Weights of a small mixture-of-experts language model, trained from scratch on English Wikipedia.
Size: 8 layers, width 448, vocabulary 16384, 77M parameters.
Below are experts of layer 4 (counted from 0) of a mixture-of-experts language model. Rows are named router (the router's row for the expert), gate (a neuron's input weights, with its number), up (a neuron's input weights, with its number) and show model dimensions 112-223. Each number is 200 + 30 x the weight over its row's rms, rounded and kept within 0 to 999.
Before each expert's rows: "mostly gets" lists some tokens that are sent to it at least half of the time. This comes from a sample of Wikipedia text that the model never trained on.

# expert 11
mostly gets: " January", " October", " June", " December", " November", " September"
router,193,211,167,190,204,191,259,224,193,204,256,160,181,161,211,175,226,228,209,211,204,187,200,192,209,189,209,184,193,256,222,185,194,227,228,210,201,157,240,201,203,217,196,238,243,249,219,209,189,166,239,207,161,245,217,215,190,137,193,147,144,186,179,198,184,185,214,221,196,185,190,186,252,164,209,197,212,180,156,229,170,216,207,208,230,246,223,152,207,193,216,232,162,203,267,220,120,173,212,208,182,190,187,223,196,166,227,212,135,158,244,182
gate2,237,172,226,219,200,198,162,214,232,204,172,191,244,220,200,178,225,211,187,166,176,209,176,103,199,194,227,229,172,189,219,198,172,145,201,220,172,258,171,217,128,214,203,120,174,231,190,240,161,140,185,158,224,194,201,188,195,188,249,191,192,192,225,140,216,169,217,220,168,240,165,187,219,198,209,245,193,191,221,164,237,162,146,176,134,156,226,169,175,142,161,150,175,185,154,167,142,225,247,195,180,225,181,217,156,182,187,212,209,155,198,91
up2,210,173,221,211,163,189,227,195,149,236,190,162,206,185,211,222,208,125,215,213,182,188,207,184,179,205,240,136,192,187,167,221,219,143,178,208,217,208,222,246,218,200,199,165,195,236,126,183,186,231,189,215,192,170,209,215,194,147,221,202,184,143,218,206,226,211,196,159,200,224,226,217,224,265,198,208,229,181,207,208,121,238,271,163,208,199,159,241,240,234,243,219,186,191,214,207,182,181,198,174,213,171,205,216,253,170,181,177,227,197,195,177

# expert 10
mostly gets: " with", " and", " of", " between", " for", " or"
router,255,229,195,223,184,235,205,221,200,263,220,187,219,165,215,195,206,216,237,119,182,170,175,188,139,210,182,148,190,192,239,186,196,172,228,205,234,214,193,242,182,172,245,236,177,225,156,207,239,185,241,246,257,242,255,220,211,175,176,168,255,163,219,207,213,213,216,225,179,170,211,176,248,213,168,196,169,216,180,252,184,168,218,205,249,203,202,223,195,226,229,270,217,210,145,214,163,200,269,193,191,247,166,241,239,138,253,235,209,200,181,215
gate2,205,186,179,212,210,147,166,169,200,227,227,225,216,189,173,138,203,192,189,218,221,109,193,217,213,197,192,268,219,176,217,247,241,205,146,198,206,242,195,199,210,193,230,219,191,210,188,212,255,180,218,189,205,257,286,197,202,241,205,226,210,170,160,177,210,234,223,216,223,153,178,170,235,207,180,149,264,181,172,161,207,280,213,139,184,257,144,209,178,208,200,207,253,241,173,207,231,205,209,160,187,184,208,203,168,259,227,193,168,183,245,137
up2,175,206,203,182,177,190,203,179,187,230,128,161,271,208,171,236,188,187,173,179,176,203,215,167,238,230,213,196,194,197,211,167,160,162,198,238,225,160,224,187,143,197,228,209,168,201,250,207,227,210,220,203,169,169,163,193,237,157,166,123,218,117,246,236,180,201,224,222,202,202,218,185,190,244,218,157,215,190,221,232,188,106,198,256,173,213,169,202,183,187,206,138,208,204,227,191,208,217,235,204,193,173,170,243,223,215,177,91,188,209,221,196

# expert 14
mostly gets: " un", " pl", " ins", " rel", " ro", " trans"
router,163,150,237,202,199,208,196,178,142,185,190,209,212,229,223,199,195,192,169,247,225,177,241,193,208,213,227,199,226,179,245,139,192,217,174,209,176,215,171,184,177,198,185,174,202,186,164,206,196,166,227,183,178,188,187,197,215,234,183,229,162,104,231,187,205,187,209,137,214,206,195,288,163,223,192,213,209,219,231,242,191,213,220,189,204,229,158,183,184,193,161,210,214,225,208,232,236,213,198,188,175,198,236,156,208,233,197,208,236,228,169,219
gate0,224,192,200,231,147,177,234,210,186,163,192,224,221,141,181,158,197,220,178,178,206,145,196,175,249,206,190,166,184,255,136,190,198,152,196,228,217,213,213,222,202,194,236,197,144,199,180,167,225,200,209,184,169,194,179,204,181,237,186,219,216,237,183,198,193,203,205,143,255,164,215,165,209,178,114,223,238,175,207,196,199,185,215,133,180,141,184,269,227,170,200,194,240,134,181,172,193,200,224,180,142,180,209,195,191,146,188,158,199,200,213,181
up0,226,213,184,283,211,157,260,207,181,192,163,172,237,157,164,164,183,192,219,152,217,109,213,149,239,231,201,187,196,253,176,156,193,163,171,223,230,238,190,255,191,223,228,225,177,181,164,171,195,179,195,200,213,208,174,259,204,235,249,233,189,218,166,192,200,187,199,122,234,170,213,168,206,231,232,183,189,136,200,189,165,199,184,171,193,206,234,234,253,203,230,207,170,169,247,196,233,169,188,177,150,213,159,193,185,218,199,147,171,234,203,193

# expert 9
mostly gets: " that", " which", "s,", "),", " who", "es,"
router,219,179,203,193,246,156,196,174,183,204,184,165,212,177,170,236,172,242,190,157,199,220,172,180,202,164,201,250,183,233,206,215,169,174,255,163,223,176,219,172,191,189,194,160,142,193,191,202,157,159,173,224,242,186,220,198,214,191,247,166,199,272,177,216,246,201,224,254,187,238,210,161,220,206,193,187,201,184,223,162,164,226,222,241,225,224,239,258,223,221,240,183,216,245,240,199,191,179,186,211,172,211,199,171,234,210,203,184,186,211,179,257
gate2,180,251,164,191,235,242,191,227,177,164,161,145,175,164,196,195,273,175,194,193,244,167,244,212,166,208,200,203,221,187,181,190,211,180,146,193,205,232,246,108,127,236,211,169,207,176,212,172,180,180,218,208,241,193,180,237,195,227,186,241,186,198,158,187,178,153,155,231,237,226,260,236,230,257,241,138,194,208,214,196,244,173,175,190,200,265,215,191,235,209,225,154,208,242,175,178,195,201,232,155,242,215,233,254,223,241,265,176,154,196,268,231
up2,179,172,209,163,182,130,178,228,167,221,187,227,190,213,233,249,168,205,181,154,243,250,187,185,200,195,238,223,187,197,200,223,273,131,163,157,198,198,138,204,260,206,218,279,218,250,214,221,186,267,193,206,197,219,183,200,182,222,233,170,173,237,253,156,212,229,183,191,154,204,211,233,166,199,195,283,231,131,219,192,182,245,184,219,210,245,186,150,190,200,192,251,197,132,218,147,165,262,202,189,204,227,189,209,205,178,140,193,248,239,185,259